Below are experts of layer 4 (counted from 0) of a mixture-of-experts language model. Rows are named router (the router's row for the expert), up (a neuron's input weights, with its number), down (a neuron's output weights, with its number) and show model dimensions 0-63. Each number is 200 + 30 x the weight over its row's rms, rounded and kept within 0 to 999.
Before each expert's rows: "mostly gets" lists some tokens that are sent to it at least half of the time. This comes from a sample of Wikipedia text that the model never trained on.

# expert 4
mostly gets: " Night", " Blue", " Big", " Show", " Love", " You"
router,220,197,244,172,179,175,200,153,217,199,217,179,191,230,128,194,205,212,210,252,146,248,190,208,200,225,195,169,200,191,193,226,198,205,227,223,199,188,214,221,235,206,216,183,221,238,206,238,210,211,157,209,232,219,187,213,219,254,175,210,162,205,184,170
up0,218,146,179,167,223,182,206,211,180,194,199,174,194,181,186,175,204,200,133,265,166,241,220,198,221,198,208,201,175,263,174,201,206,297,158,170,161,164,212,216,139,220,208,177,221,208,244,221,207,242,206,210,187,209,190,232,171,229,171,187,226,206,198,217
down0,243,237,232,224,212,217,194,191,242,229,207,175,219,138,229,198,158,169,252,214,169,169,200,190,224,219,239,201,184,182,185,198,252,225,208,194,201,204,174,180,209,194,249,197,224,184,198,216,209,192,193,185,196,157,188,243,211,210,174,218,235,168,180,184
up1,219,229,118,198,191,197,244,184,146,197,175,180,220,195,248,262,197,237,171,176,204,165,211,251,190,271,211,217,172,228,190,217,213,183,201,188,206,174,221,134,192,178,221,215,191,244,169,212,200,229,260,199,219,177,175,170,194,160,201,191,250,228,197,160
down1,225,262,172,187,153,132,171,274,181,206,213,183,226,215,245,242,212,237,234,210,195,224,174,212,200,227,195,194,208,232,238,205,208,234,219,224,146,182,227,158,215,149,211,168,177,215,142,209,138,150,239,212,185,205,155,166,225,208,176,172,187,212,232,222
up2,218,175,240,232,161,217,190,204,97,218,269,252,190,254,187,207,207,206,211,192,236,185,167,186,259,221,205,199,181,197,191,238,186,195,120,180,150,225,213,227,169,175,198,205,188,165,190,140,190,213,197,162,197,195,222,147,218,182,222,167,211,267,222,178
down2,245,170,153,172,167,180,245,266,191,142,188,223,164,196,222,143,177,217,178,159,172,241,196,207,183,172,231,242,236,192,167,137,198,258,223,220,172,227,200,180,231,160,207,218,236,214,193,218,195,198,206,168,219,183,205,199,199,214,186,258,142,217,227,197
up3,193,223,201,186,254,178,262,252,172,209,204,236,200,196,228,233,169,208,167,226,189,188,209,174,214,228,190,203,172,159,230,223,197,178,219,192,207,180,218,192,223,183,241,141,226,163,233,204,234,251,224,189,169,168,265,204,225,219,152,174,207,152,194,237
down3,224,144,232,232,229,206,236,229,177,188,221,217,211,233,199,214,212,185,223,155,214,215,140,207,175,187,220,213,176,163,215,192,172,237,239,193,205,197,189,192,214,172,216,178,201,170,248,204,219,177,175,179,206,147,211,282,206,196,200,214,233,218,196,200
up4,246,256,203,248,211,173,203,204,225,194,206,186,229,167,160,177,233,243,193,151,217,238,204,202,181,244,202,154,260,190,269,225,185,198,234,189,230,211,217,216,163,267,198,216,258,153,218,203,91,190,279,209,234,249,122,141,192,211,226,178,204,153,209,180
down4,198,240,226,157,213,156,161,192,170,178,186,209,252,243,257,197,248,239,187,230,222,306,209,190,211,283,202,231,219,211,255,226,258,166,166,209,194,253,217,200,168,282,202,187,272,155,219,167,139,214,196,188,248,238,224,205,212,187,187,233,272,189,184,219
up5,225,215,180,194,163,202,169,154,259,193,231,144,193,178,237,175,194,185,203,215,236,180,240,160,248,206,214,158,165,181,218,213,211,170,211,204,152,125,230,226,169,209,245,131,218,228,198,196,209,224,202,208,214,203,180,101,194,218,154,219,272,167,221,214
down5,220,257,207,228,174,246,204,187,169,202,213,219,196,152,224,162,219,185,146,210,189,217,142,203,215,268,162,210,203,178,217,170,272,187,204,227,193,212,175,198,234,184,229,252,188,224,220,186,185,187,184,225,178,148,178,152,155,201,169,263,236,235,212,204
up6,222,194,188,191,196,227,250,242,128,215,173,220,172,199,190,226,211,162,181,198,230,200,213,218,232,176,204,206,200,224,235,166,177,208,238,164,187,183,190,179,221,173,215,205,274,132,210,108,193,193,179,207,164,218,204,234,198,196,229,213,198,211,185,227
down6,163,182,200,193,231,236,230,194,198,216,267,191,231,192,212,158,197,202,242,201,247,178,159,227,197,210,193,235,207,197,167,244,177,275,193,211,231,226,175,205,192,153,253,209,200,213,218,217,174,189,192,221,167,174,161,192,216,152,179,175,225,151,229,241
up7,197,222,239,224,210,194,227,225,207,276,165,178,232,175,185,229,221,204,194,234,230,209,176,184,191,270,226,183,200,227,203,238,201,182,202,179,225,202,180,184,221,185,195,229,268,220,257,207,196,194,151,232,234,208,259,211,190,226,201,208,134,200,194,246
down7,230,197,240,187,141,172,251,190,193,236,172,253,199,181,211,210,203,225,197,211,281,218,214,193,245,217,238,181,230,217,201,240,182,209,195,184,220,180,223,223,160,204,227,202,250,150,194,210,201,207,199,191,216,190,245,225,207,224,210,239,208,155,211,272
up8,179,226,241,256,129,181,237,181,183,174,238,203,252,165,175,215,170,196,172,184,223,197,195,132,198,132,207,198,199,207,165,245,191,201,225,171,172,212,205,217,196,186,228,211,177,141,211,144,198,171,209,166,215,194,202,150,155,167,144,178,243,199,171,215
down8,198,235,204,206,196,181,209,195,148,166,184,206,242,203,212,160,197,220,174,204,179,172,195,133,240,191,197,223,216,204,244,180,173,163,174,201,155,222,199,179,168,193,223,197,205,183,237,181,189,183,188,231,171,227,199,154,236,217,200,227,208,201,213,182
up9,191,223,210,232,234,228,151,220,159,151,250,217,192,155,160,188,199,224,162,190,215,187,179,197,167,214,215,198,221,183,212,193,185,235,218,275,145,243,145,202,189,183,234,194,185,149,210,144,190,257,240,148,164,253,242,225,192,221,178,182,244,186,200,242
down9,222,242,258,219,202,219,208,207,229,232,215,182,219,264,163,188,255,165,202,217,228,202,111,209,170,183,165,227,193,234,218,160,232,180,210,233,175,266,220,184,184,270,247,201,200,195,181,182,181,202,202,194,225,218,174,213,216,179,217,198,220,166,194,166
up10,196,112,197,158,146,188,172,226,219,187,252,203,158,174,176,190,171,219,201,216,199,196,185,224,192,151,226,196,223,171,218,192,185,213,216,155,234,193,240,190,183,219,225,191,178,182,309,171,234,236,208,149,199,186,233,182,185,220,204,226,203,172,230,237
down10,194,218,185,244,157,206,133,189,204,191,229,170,216,169,158,224,223,185,201,220,188,217,128,205,214,188,177,237,243,208,204,198,201,188,198,179,232,219,218,153,185,181,206,257,198,217,174,222,230,217,153,187,216,202,200,185,191,179,218,211,218,190,191,253
up11,232,233,265,184,191,215,218,198,187,159,170,170,229,201,252,214,196,235,170,230,216,175,205,207,196,243,195,216,224,181,232,141,197,166,194,182,190,192,200,208,173,188,153,233,182,201,220,150,213,248,255,156,135,173,204,229,218,213,140,170,213,252,208,141
down11,187,161,161,224,160,195,158,211,215,168,183,185,186,188,228,189,145,199,188,164,217,206,210,183,226,229,242,195,300,162,207,222,225,189,255,149,168,223,232,165,215,218,236,225,172,218,195,228,224,220,232,215,206,157,151,247,178,208,175,180,220,172,209,196
up12,194,126,154,178,240,212,163,165,207,203,220,126,195,165,151,230,186,186,182,190,220,190,193,219,198,181,179,214,207,301,265,191,210,197,181,172,210,186,253,179,214,224,215,254,220,210,222,145,167,257,212,179,195,248,199,135,210,229,174,211,196,152,173,240
down12,193,196,226,196,189,184,149,277,233,144,254,200,197,156,176,212,165,196,221,196,195,253,151,210,276,240,230,204,155,206,184,227,129,239,245,193,231,167,221,175,203,197,207,173,212,170,198,194,169,202,218,211,160,218,224,157,213,235,208,237,176,176,203,217
up13,229,163,158,214,197,225,127,193,215,124,220,174,225,196,192,197,187,225,209,230,179,145,198,132,199,220,185,198,215,186,116,175,193,213,219,199,175,139,193,187,175,194,207,205,229,203,170,222,201,181,195,189,173,212,182,235,153,208,154,194,157,183,200,175
down13,207,226,241,163,155,230,273,186,171,248,216,219,262,189,192,207,236,217,218,253,200,193,173,233,197,169,184,241,159,186,183,182,193,234,231,219,192,133,182,162,199,174,211,182,211,232,221,161,246,189,154,207,175,226,192,283,206,200,184,234,189,200,173,203
up14,170,145,267,214,211,242,179,210,174,122,230,190,185,164,172,213,228,199,187,214,228,196,237,150,223,203,264,185,166,181,235,181,190,156,213,208,177,247,165,176,243,191,181,228,205,149,200,220,186,187,150,168,161,214,219,217,154,232,165,179,230,153,189,229
down14,209,199,180,247,163,174,199,176,207,217,192,189,212,197,180,216,211,200,193,198,202,163,40,188,206,161,219,142,168,188,180,230,202,199,180,177,211,210,168,178,173,149,202,206,171,110,185,196,245,216,206,193,189,211,164,229,212,155,232,210,194,161,190,193
up15,232,228,217,247,163,175,215,206,223,218,189,184,211,206,203,240,222,192,203,209,222,203,201,208,174,163,190,211,217,200,205,263,165,180,155,179,212,196,210,182,176,208,170,187,176,189,220,212,194,210,194,229,226,223,172,145,176,245,222,192,153,247,183,170
down15,233,235,241,243,244,175,229,209,183,228,166,248,196,215,172,189,216,174,188,183,188,194,150,182,204,198,215,209,210,195,190,320,160,198,208,168,182,243,216,215,206,208,250,200,184,182,166,222,164,198,217,179,228,223,189,209,210,209,214,195,194,221,211,227
up16,183,206,169,221,159,199,172,184,189,199,250,233,200,210,205,244,222,211,223,140,230,185,232,209,173,205,229,189,160,235,182,203,205,194,188,212,189,221,196,181,196,215,226,207,216,231,214,139,118,210,206,141,229,165,229,216,222,216,168,188,246,203,222,182
down16,168,221,228,191,196,199,224,208,215,198,188,208,129,180,187,181,218,219,219,240,221,257,132,177,172,234,177,177,203,180,238,220,203,216,233,233,199,240,194,216,223,217,253,191,224,176,218,164,273,200,204,122,171,208,187,237,216,157,210,240,231,166,188,174
up17,252,133,181,189,221,202,224,210,174,168,215,234,182,219,198,199,198,156,179,176,277,212,225,173,159,195,210,171,217,192,195,230,184,171,279,193,207,136,168,190,245,160,175,206,212,168,249,182,306,222,226,212,261,202,202,283,190,151,214,197,222,192,198,125
down17,222,264,232,293,210,193,205,194,229,206,146,213,207,233,183,185,185,180,212,249,148,205,17,231,189,210,223,188,213,231,197,197,200,201,253,225,177,142,203,150,232,232,227,188,181,155,200,178,201,207,210,202,182,232,227,171,211,172,184,238,228,209,183,193
up18,140,186,255,245,243,233,164,175,185,184,190,241,142,139,267,221,201,185,171,174,219,214,178,270,198,251,190,175,190,136,247,215,218,204,213,198,210,259,201,181,207,257,178,278,221,211,201,208,212,187,217,207,248,191,215,166,194,192,242,203,214,166,220,130
down18,249,175,215,231,197,254,212,158,219,173,165,144,214,187,225,212,185,188,174,194,196,227,185,206,191,207,160,241,210,195,210,176,218,178,200,216,241,206,232,194,192,138,260,165,233,252,219,229,232,260,169,218,223,270,231,221,174,210,164,217,225,169,140,154
up19,194,239,194,188,196,211,250,152,170,133,190,187,228,170,144,216,225,169,191,199,199,196,266,216,108,196,200,202,194,194,154,166,169,176,148,198,214,245,227,228,190,219,204,290,138,191,219,165,205,207,229,203,158,202,228,227,224,165,135,218,236,230,192,207
down19,250,180,186,194,193,162,223,222,170,209,198,198,197,152,161,171,154,137,191,261,199,185,155,205,169,192,208,205,205,197,166,176,158,213,193,226,198,200,199,207,170,229,210,174,263,191,217,214,168,196,222,208,201,179,174,171,156,196,194,189,215,208,167,208
up20,238,236,217,238,155,237,205,147,195,164,226,172,245,224,209,239,246,224,189,155,171,226,207,206,290,162,193,211,184,200,224,215,222,180,198,169,178,196,205,239,214,217,232,256,213,207,203,223,165,196,203,177,246,194,185,188,199,153,234,182,168,228,196,123
down20,203,232,236,250,191,239,295,206,194,192,183,235,195,232,184,197,185,148,140,216,230,234,172,208,240,237,224,229,216,194,200,181,182,192,167,212,199,195,148,181,172,206,149,216,186,126,185,225,182,246,212,223,139,208,276,204,244,181,200,179,204,303,158,177
up21,162,201,160,180,177,192,223,163,176,184,200,219,208,201,198,194,177,209,191,186,261,193,162,191,178,232,194,229,168,248,262,222,181,206,251,277,186,131,177,233,181,166,197,217,116,211,198,161,277,208,197,181,173,160,174,204,128,195,170,225,186,170,248,197
down21,153,199,193,331,220,210,159,213,185,184,193,204,215,153,164,158,183,173,199,194,221,218,0,199,213,162,174,209,214,189,178,217,155,194,211,185,207,193,224,198,214,196,190,203,159,185,213,199,211,216,194,177,222,189,214,224,176,135,206,185,216,229,219,189
up22,204,200,196,230,180,267,214,211,181,218,205,161,176,191,197,211,215,152,221,190,229,169,216,216,136,159,168,222,143,235,238,207,207,216,193,186,160,195,180,236,220,217,244,248,215,188,249,149,204,209,237,176,178,225,159,148,214,180,290,246,212,204,194,213
down22,212,202,215,224,221,252,165,138,213,216,195,189,202,194,219,145,191,162,226,201,186,214,84,182,197,212,194,202,187,213,157,215,190,173,178,223,208,185,161,193,196,251,221,157,139,230,198,234,214,176,193,193,145,190,227,176,168,184,211,221,211,195,193,251
up23,201,166,198,222,210,180,258,189,229,181,231,197,188,176,211,203,178,222,176,190,189,168,204,238,174,226,224,192,167,211,176,265,141,196,211,218,224,238,169,197,199,198,224,265,162,248,257,230,189,246,230,165,143,230,179,221,144,231,205,210,190,205,194,202
down23,208,180,261,192,187,182,212,178,225,167,198,179,202,185,222,219,208,236,201,212,214,175,220,147,231,204,228,149,196,189,255,243,189,205,164,220,202,229,196,195,204,198,252,289,218,206,190,249,207,229,264,207,178,196,169,190,171,196,221,175,224,152,236,261
up24,203,192,178,233,185,190,200,206,188,150,237,160,208,218,210,178,184,217,200,215,213,132,150,120,160,243,188,162,187,168,160,177,199,185,202,287,185,193,205,246,160,168,219,216,247,204,254,186,176,277,253,204,219,211,149,184,203,223,177,204,200,177,185,183
down24,280,228,179,201,199,195,162,204,221,155,140,234,267,219,188,152,228,234,212,239,185,188,217,203,222,189,162,260,248,144,177,242,182,236,216,225,184,180,186,225,200,222,198,154,185,148,196,187,203,197,217,179,242,199,223,107,186,197,184,171,191,212,221,235
up25,226,219,174,117,231,203,164,171,221,175,182,207,145,175,206,211,204,187,180,164,221,155,188,207,200,207,201,220,148,160,154,163,198,215,185,144,188,183,205,215,222,182,216,203,197,213,225,203,196,167,206,216,267,183,167,202,207,192,219,203,158,213,190,166
down25,174,237,194,255,195,161,157,214,181,284,176,181,202,216,159,152,187,243,220,180,187,159,55,200,230,202,235,207,179,164,131,180,199,239,156,251,198,206,214,208,219,207,244,221,245,179,193,199,212,186,176,174,246,177,218,191,254,190,240,200,161,220,241,141
up26,204,206,216,194,216,211,206,209,188,218,168,236,244,170,213,232,189,181,177,255,239,144,194,221,149,193,221,200,178,189,163,210,144,175,282,203,171,209,138,213,194,170,161,166,229,199,203,206,172,214,171,218,212,178,181,221,214,124,175,223,171,185,213,192
down26,228,215,177,211,262,194,207,223,189,164,197,190,268,222,232,176,209,162,160,217,200,161,93,183,173,198,204,269,205,171,272,195,138,155,257,212,222,221,191,193,229,226,189,222,188,227,234,221,148,225,177,198,216,187,192,191,187,180,206,215,177,209,150,185
up27,214,196,215,205,251,256,175,203,150,190,164,225,238,275,189,219,183,239,186,186,189,211,194,202,209,236,178,212,223,265,166,233,217,157,246,208,172,207,202,232,217,214,196,166,191,230,198,185,223,223,226,227,217,185,221,187,187,211,206,228,150,176,188,191
down27,183,185,175,142,219,219,202,177,197,222,209,204,216,222,217,234,213,207,237,232,189,203,312,220,223,200,146,156,206,151,238,164,166,211,226,190,167,186,197,202,228,185,183,133,204,226,235,177,147,211,191,150,171,173,202,199,209,219,194,262,197,274,193,150
up28,227,197,185,200,214,214,223,231,185,228,217,219,192,204,220,179,191,196,152,174,246,195,199,222,230,197,218,224,215,233,170,173,139,159,190,229,209,222,138,216,188,157,163,227,171,170,185,147,216,227,276,180,213,206,179,225,164,175,225,234,186,200,196,206
down28,228,204,218,204,228,191,253,216,172,168,222,229,230,281,186,191,194,214,222,236,205,232,148,182,246,221,253,202,272,167,186,243,230,228,216,175,198,198,124,224,223,175,223,214,195,205,188,153,143,194,225,206,231,213,214,263,229,211,194,181,207,203,164,180
up29,229,210,142,179,224,197,170,238,235,168,194,226,277,167,200,201,192,195,186,211,196,204,256,214,174,228,206,228,149,240,214,220,170,232,189,163,193,213,223,190,175,215,197,173,242,185,189,233,165,203,210,172,205,168,238,279,196,159,166,189,154,165,195,227
down29,178,120,130,198,202,180,241,205,206,249,164,231,174,225,163,157,189,224,205,201,181,160,251,181,170,220,229,222,225,214,186,185,183,209,202,110,202,222,206,198,260,239,177,203,241,197,192,228,151,210,192,168,160,202,174,201,158,149,189,216,177,161,207,231
up30,278,171,166,200,161,196,235,209,164,171,238,190,282,215,219,214,194,197,183,206,239,178,225,217,156,174,228,186,213,202,153,175,143,164,165,180,182,243,201,229,208,180,244,154,193,203,162,174,176,217,220,205,173,136,189,268,207,187,168,193,143,219,208,212
down30,222,171,201,205,173,192,178,213,237,181,173,179,192,190,176,197,191,217,239,158,190,199,224,186,198,170,208,222,161,184,164,246,167,187,213,152,227,184,165,225,191,104,260,233,164,174,190,201,174,180,179,160,152,220,200,170,206,210,174,226,175,218,237,204
up31,171,275,208,207,139,210,156,187,174,171,234,210,191,128,185,219,196,198,174,164,231,231,203,212,188,185,256,187,190,157,196,214,210,212,208,171,240,244,213,223,162,146,154,194,182,167,178,188,174,240,197,210,223,215,207,193,238,145,194,199,226,203,205,228
down31,194,204,214,239,243,160,246,213,233,168,248,184,228,254,174,194,182,192,223,197,180,245,168,197,167,216,239,155,179,199,117,236,224,204,220,239,201,196,186,174,231,209,186,229,189,199,266,203,239,187,245,191,164,226,140,128,208,240,206,186,219,246,216,136
up32,228,176,185,221,197,192,191,228,178,214,205,164,205,205,225,235,190,209,196,185,209,192,188,243,152,221,213,219,151,165,263,131,209,227,197,248,213,224,215,180,164,168,289,206,281,198,225,198,190,230,199,189,211,197,129,175,206,187,218,185,277,194,193,233
down32,148,165,224,213,173,217,256,192,228,251,201,209,268,261,222,184,189,157,179,172,223,144,137,202,190,183,183,183,197,204,182,185,222,198,138,244,236,168,207,182,179,147,164,175,220,229,174,209,206,196,191,181,145,197,226,180,184,211,193,196,172,212,206,194
up33,227,236,188,178,218,221,183,218,189,201,186,205,254,182,185,184,197,217,185,206,221,199,206,262,177,236,169,169,194,199,230,187,206,228,262,236,192,240,220,225,168,170,219,217,196,141,194,152,222,225,217,184,232,189,202,190,169,200,214,219,261,210,209,221
down33,172,242,186,289,200,222,183,142,163,201,173,206,237,220,226,240,183,235,183,186,172,233,145,164,208,191,152,217,220,188,195,197,215,195,217,125,185,174,201,184,217,258,227,280,198,164,203,155,195,211,225,217,267,178,131,197,179,212,163,239,142,135,210,197
up34,184,191,219,208,201,208,183,175,128,174,206,199,193,267,139,215,169,232,151,178,125,204,234,244,190,162,221,188,233,214,168,208,181,156,199,198,179,208,197,210,209,215,242,214,159,123,215,221,182,262,209,178,192,146,225,189,154,182,250,166,266,238,199,165
down34,214,200,227,203,222,238,213,201,221,225,215,173,176,203,193,186,183,207,139,209,184,180,210,218,164,244,196,201,204,219,214,162,179,145,211,207,199,179,211,165,169,242,196,248,207,178,202,165,135,245,219,186,152,249,184,206,134,143,197,238,230,152,180,187
up35,206,227,173,240,197,232,229,165,214,186,230,200,183,200,145,206,218,231,207,213,165,176,224,164,165,194,197,164,189,188,250,206,216,179,196,136,261,249,166,228,150,206,215,223,155,212,161,193,172,205,211,187,146,256,227,142,188,190,152,151,151,120,192,194
down35,155,237,193,221,225,160,201,209,190,195,229,227,207,281,189,148,214,221,238,169,215,246,114,205,176,145,192,208,196,159,178,228,215,209,192,151,217,183,144,203,156,239,225,180,212,226,184,238,193,182,164,267,207,236,226,216,231,187,237,191,204,214,225,148
up36,198,181,141,179,189,190,213,188,209,181,209,153,239,159,209,177,194,231,198,214,145,206,202,160,169,210,202,164,194,169,174,223,185,206,297,222,237,184,211,211,162,221,257,174,221,187,217,205,233,186,252,210,162,181,169,174,199,209,206,200,275,154,212,200
down36,168,204,274,223,162,161,203,214,211,230,244,182,193,212,164,188,224,200,212,202,231,191,141,214,161,243,139,240,213,189,228,170,203,193,267,233,265,105,197,142,204,160,207,192,227,208,204,187,224,204,216,243,222,277,231,220,223,204,219,221,262,198,203,128
up37,198,242,227,179,198,198,177,175,238,197,174,181,165,184,205,201,165,228,198,203,218,193,202,196,155,169,174,262,164,202,223,176,201,150,186,198,114,212,166,164,200,229,140,156,233,160,182,204,220,193,197,262,205,223,198,187,187,177,257,193,198,157,185,201
down37,177,228,236,268,185,189,237,185,198,176,252,265,194,227,221,171,191,197,167,226,132,169,134,172,222,213,200,197,222,186,276,189,247,219,241,215,183,186,197,174,199,168,171,201,237,228,247,172,231,225,208,187,234,152,197,199,211,183,260,218,198,161,193,202
up38,253,215,208,230,191,167,185,181,168,192,200,211,207,155,203,225,215,206,147,144,164,207,165,236,196,240,221,157,258,216,213,208,180,146,191,273,161,271,173,218,188,224,153,223,194,145,254,194,180,235,172,151,174,214,207,209,140,219,168,174,221,203,229,162
down38,210,190,248,234,213,188,254,158,199,196,123,183,232,214,154,181,232,175,218,165,254,213,181,218,156,149,192,236,179,206,187,179,164,204,202,221,210,286,178,171,203,128,161,206,175,163,197,217,173,142,187,209,140,196,208,149,221,210,208,197,209,208,231,141
up39,197,194,195,252,197,191,231,185,169,208,191,164,222,162,215,227,154,199,171,216,232,208,215,178,247,211,200,185,224,210,219,193,180,192,188,174,152,199,224,252,175,247,259,206,203,200,173,183,209,221,185,237,215,235,201,200,208,227,184,204,248,218,185,225
down39,250,232,167,122,246,211,202,195,217,213,197,190,206,227,192,190,247,206,234,224,174,206,215,204,232,175,147,193,245,200,166,181,225,223,269,166,196,224,212,177,131,215,204,149,240,166,209,205,176,222,203,208,150,240,125,191,184,204,173,204,199,166,213,225
up40,171,173,158,176,124,206,231,187,225,174,244,199,192,187,233,181,172,169,212,174,231,248,244,195,211,213,233,150,188,200,236,207,182,178,180,203,237,163,161,192,167,167,209,209,203,177,181,208,150,221,267,222,160,197,172,245,260,201,220,186,203,201,215,93
down40,176,228,180,244,267,138,195,192,220,229,209,211,216,225,193,200,189,214,200,207,255,245,78,228,227,150,252,223,204,234,206,190,208,210,237,220,190,205,197,196,195,195,197,148,180,126,229,181,188,194,254,244,173,179,244,200,191,206,222,183,183,224,191,209
up41,203,235,192,249,182,231,201,130,186,192,225,218,240,140,173,198,170,189,213,139,243,166,200,216,138,161,210,172,253,225,218,218,172,187,163,203,240,216,262,245,201,207,217,222,217,187,206,163,208,193,179,148,197,208,158,202,214,162,179,196,276,213,221,260
down41,221,221,234,224,246,197,202,203,222,179,192,221,168,195,227,167,180,188,203,170,217,262,220,199,170,195,242,203,178,149,229,233,162,245,170,187,228,237,210,163,252,209,243,225,186,202,192,201,224,194,226,191,229,190,211,186,205,136,181,228,219,213,190,233
up42,202,273,162,205,198,176,178,94,178,88,220,185,146,208,188,211,181,204,181,185,177,202,266,210,189,167,197,193,239,144,139,217,198,202,141,206,237,221,206,186,173,224,241,227,184,233,164,170,212,175,249,203,191,196,219,182,210,187,168,206,171,219,200,245
down42,193,145,190,225,205,195,143,218,181,184,114,129,245,187,235,164,243,198,213,195,191,183,190,227,233,229,197,171,218,215,204,132,219,198,192,249,172,200,184,211,203,222,264,193,167,199,246,165,195,222,158,134,216,182,174,192,169,278,158,234,254,235,212,165
up43,200,163,223,164,201,198,197,198,230,237,161,178,191,197,215,215,189,217,186,198,178,215,227,159,128,205,208,157,151,212,192,183,198,179,135,247,194,200,179,198,221,213,198,196,223,277,220,206,167,238,234,193,171,235,197,218,214,221,223,218,245,189,188,254
down43,217,153,168,158,208,223,205,210,153,193,192,191,176,239,223,232,164,245,134,216,222,202,182,181,181,240,174,246,218,171,198,213,168,250,204,215,244,268,207,222,196,190,243,215,136,216,234,236,199,186,179,217,211,163,150,137,179,182,219,165,215,230,270,226
up44,189,211,226,217,193,223,218,268,172,184,240,204,173,177,183,202,174,230,187,207,211,215,218,137,175,232,260,186,218,227,228,227,194,176,201,167,223,177,215,212,203,210,174,175,197,172,266,187,206,233,218,191,219,152,233,216,225,191,212,198,199,190,245,201
down44,171,202,183,199,178,164,232,164,261,233,224,168,171,151,189,225,218,218,181,188,220,162,214,133,201,236,212,199,188,196,210,181,194,223,222,178,228,202,220,197,174,196,153,242,200,202,177,210,224,190,208,224,242,180,203,183,182,204,209,208,145,202,193,236
up45,213,186,178,260,172,185,197,250,199,185,179,223,226,206,149,199,207,191,173,210,228,172,231,159,189,222,238,199,205,223,198,160,159,253,234,210,249,217,182,248,198,198,162,183,217,163,221,156,169,194,214,204,161,188,149,253,191,217,200,200,196,213,244,184
down45,156,266,239,211,290,191,160,226,168,228,209,200,264,211,205,263,196,241,209,258,194,238,119,212,192,187,241,191,185,140,215,226,239,207,175,200,184,215,209,216,242,200,205,178,157,185,215,275,192,209,221,195,193,186,230,200,166,193,215,235,205,238,213,197
up46,184,173,203,163,226,216,193,170,155,198,145,213,194,196,217,221,225,199,206,152,205,144,173,191,198,205,209,221,188,228,224,190,216,192,195,184,246,216,249,231,187,186,179,188,198,176,240,206,241,210,255,188,159,247,183,166,248,162,167,242,182,151,234,185
down46,199,157,249,210,214,250,210,149,185,201,210,149,205,181,245,184,222,167,245,204,191,173,97,189,182,213,252,164,161,220,203,201,213,159,202,210,222,210,193,243,233,238,171,196,232,224,188,169,201,227,189,187,170,188,236,198,191,149,202,255,205,198,202,200
up47,235,209,172,187,206,227,165,222,195,192,217,156,178,253,196,223,170,219,164,224,226,147,185,174,223,185,165,183,181,218,243,178,204,204,216,208,192,177,210,196,162,222,186,213,269,216,222,179,201,201,197,222,234,229,223,139,215,216,185,176,256,182,230,160
down47,180,240,175,211,250,190,152,165,197,209,186,201,170,183,191,219,214,243,195,216,211,215,184,195,184,216,167,229,218,220,189,258,257,203,193,176,211,165,223,250,166,208,188,246,225,172,212,179,207,189,222,216,200,167,180,216,174,236,210,208,217,174,250,204
up48,172,264,247,187,167,208,209,235,190,190,202,209,214,194,219,263,173,224,172,153,261,185,210,181,214,152,193,208,190,200,187,172,182,178,200,242,228,209,170,131,178,239,199,225,254,183,242,199,175,186,158,189,230,153,177,208,246,223,226,165,209,143,216,174
down48,227,160,191,232,184,184,136,234,253,142,215,177,260,223,226,189,206,223,167,158,267,172,219,206,217,207,192,200,142,207,190,195,180,206,196,240,160,196,159,233,176,230,155,201,194,234,242,268,209,173,145,217,201,172,189,163,203,215,206,224,191,206,161,140
up49,179,185,162,169,197,221,182,173,224,180,214,150,194,211,233,220,215,206,188,250,187,222,175,202,194,177,145,170,246,115,188,175,250,224,228,219,249,239,236,204,196,196,203,191,304,181,233,197,173,212,199,222,187,253,191,214,209,229,190,170,275,176,185,245
down49,173,202,178,221,208,171,242,181,160,215,207,187,229,215,178,212,240,247,190,225,145,239,131,201,259,188,181,233,234,189,203,234,230,172,166,219,218,237,181,203,191,116,196,189,138,213,205,173,189,175,158,231,203,194,241,183,225,209,195,179,193,217,184,199
up50,196,144,229,231,247,216,183,237,178,191,169,158,239,166,169,210,203,203,183,244,180,200,158,215,184,179,259,226,137,205,198,160,138,199,146,176,171,189,223,224,224,144,247,218,183,163,168,220,134,194,236,156,184,181,239,187,187,171,200,207,148,270,185,272
down50,184,214,173,228,203,223,155,190,196,234,240,221,191,188,233,187,162,179,200,173,246,188,179,214,212,187,192,236,155,114,213,135,134,232,238,178,194,134,229,267,182,193,231,192,225,206,240,190,216,236,146,221,149,153,186,212,230,192,205,207,177,230,228,242
up51,176,231,227,164,124,190,221,182,173,229,250,242,215,220,150,182,216,207,198,196,251,198,145,217,205,228,237,188,234,207,132,181,188,168,169,181,137,184,200,149,171,184,180,203,233,176,216,201,213,180,173,180,206,185,178,165,205,183,214,198,213,183,221,208
down51,235,168,209,258,197,158,237,191,188,237,273,200,186,174,230,192,183,217,167,219,203,214,161,230,176,185,198,236,156,198,215,177,167,182,211,238,143,162,224,178,152,259,150,185,154,172,218,210,184,256,158,193,212,193,173,218,166,230,202,175,211,222,153,221
up52,192,184,180,247,200,210,222,204,245,195,206,172,270,134,177,189,175,240,203,169,258,189,191,155,163,262,241,144,171,248,168,188,186,208,239,212,164,192,206,157,161,219,188,156,154,184,239,152,161,208,227,160,253,179,205,242,198,145,208,168,187,163,234,214
down52,167,172,227,216,161,193,193,229,204,175,229,195,195,245,232,246,215,264,213,175,150,225,160,233,198,177,158,189,244,227,156,212,210,201,207,220,134,163,127,205,210,224,241,200,206,202,247,224,172,163,233,190,207,193,205,175,179,170,220,224,180,203,226,198
up53,191,184,227,148,236,234,144,163,214,227,210,147,237,169,177,205,161,247,167,211,242,204,166,233,173,200,217,175,165,203,244,184,208,243,173,209,173,224,211,262,160,158,132,224,179,246,188,196,236,194,209,206,178,200,175,176,181,178,237,175,227,182,220,195
down53,200,223,169,210,246,242,159,151,290,177,210,198,219,256,176,192,218,149,233,258,176,193,191,231,210,154,151,162,166,223,230,240,219,181,177,155,231,192,232,263,215,248,165,221,174,233,184,178,239,212,185,159,222,235,190,219,201,172,148,186,168,180,159,206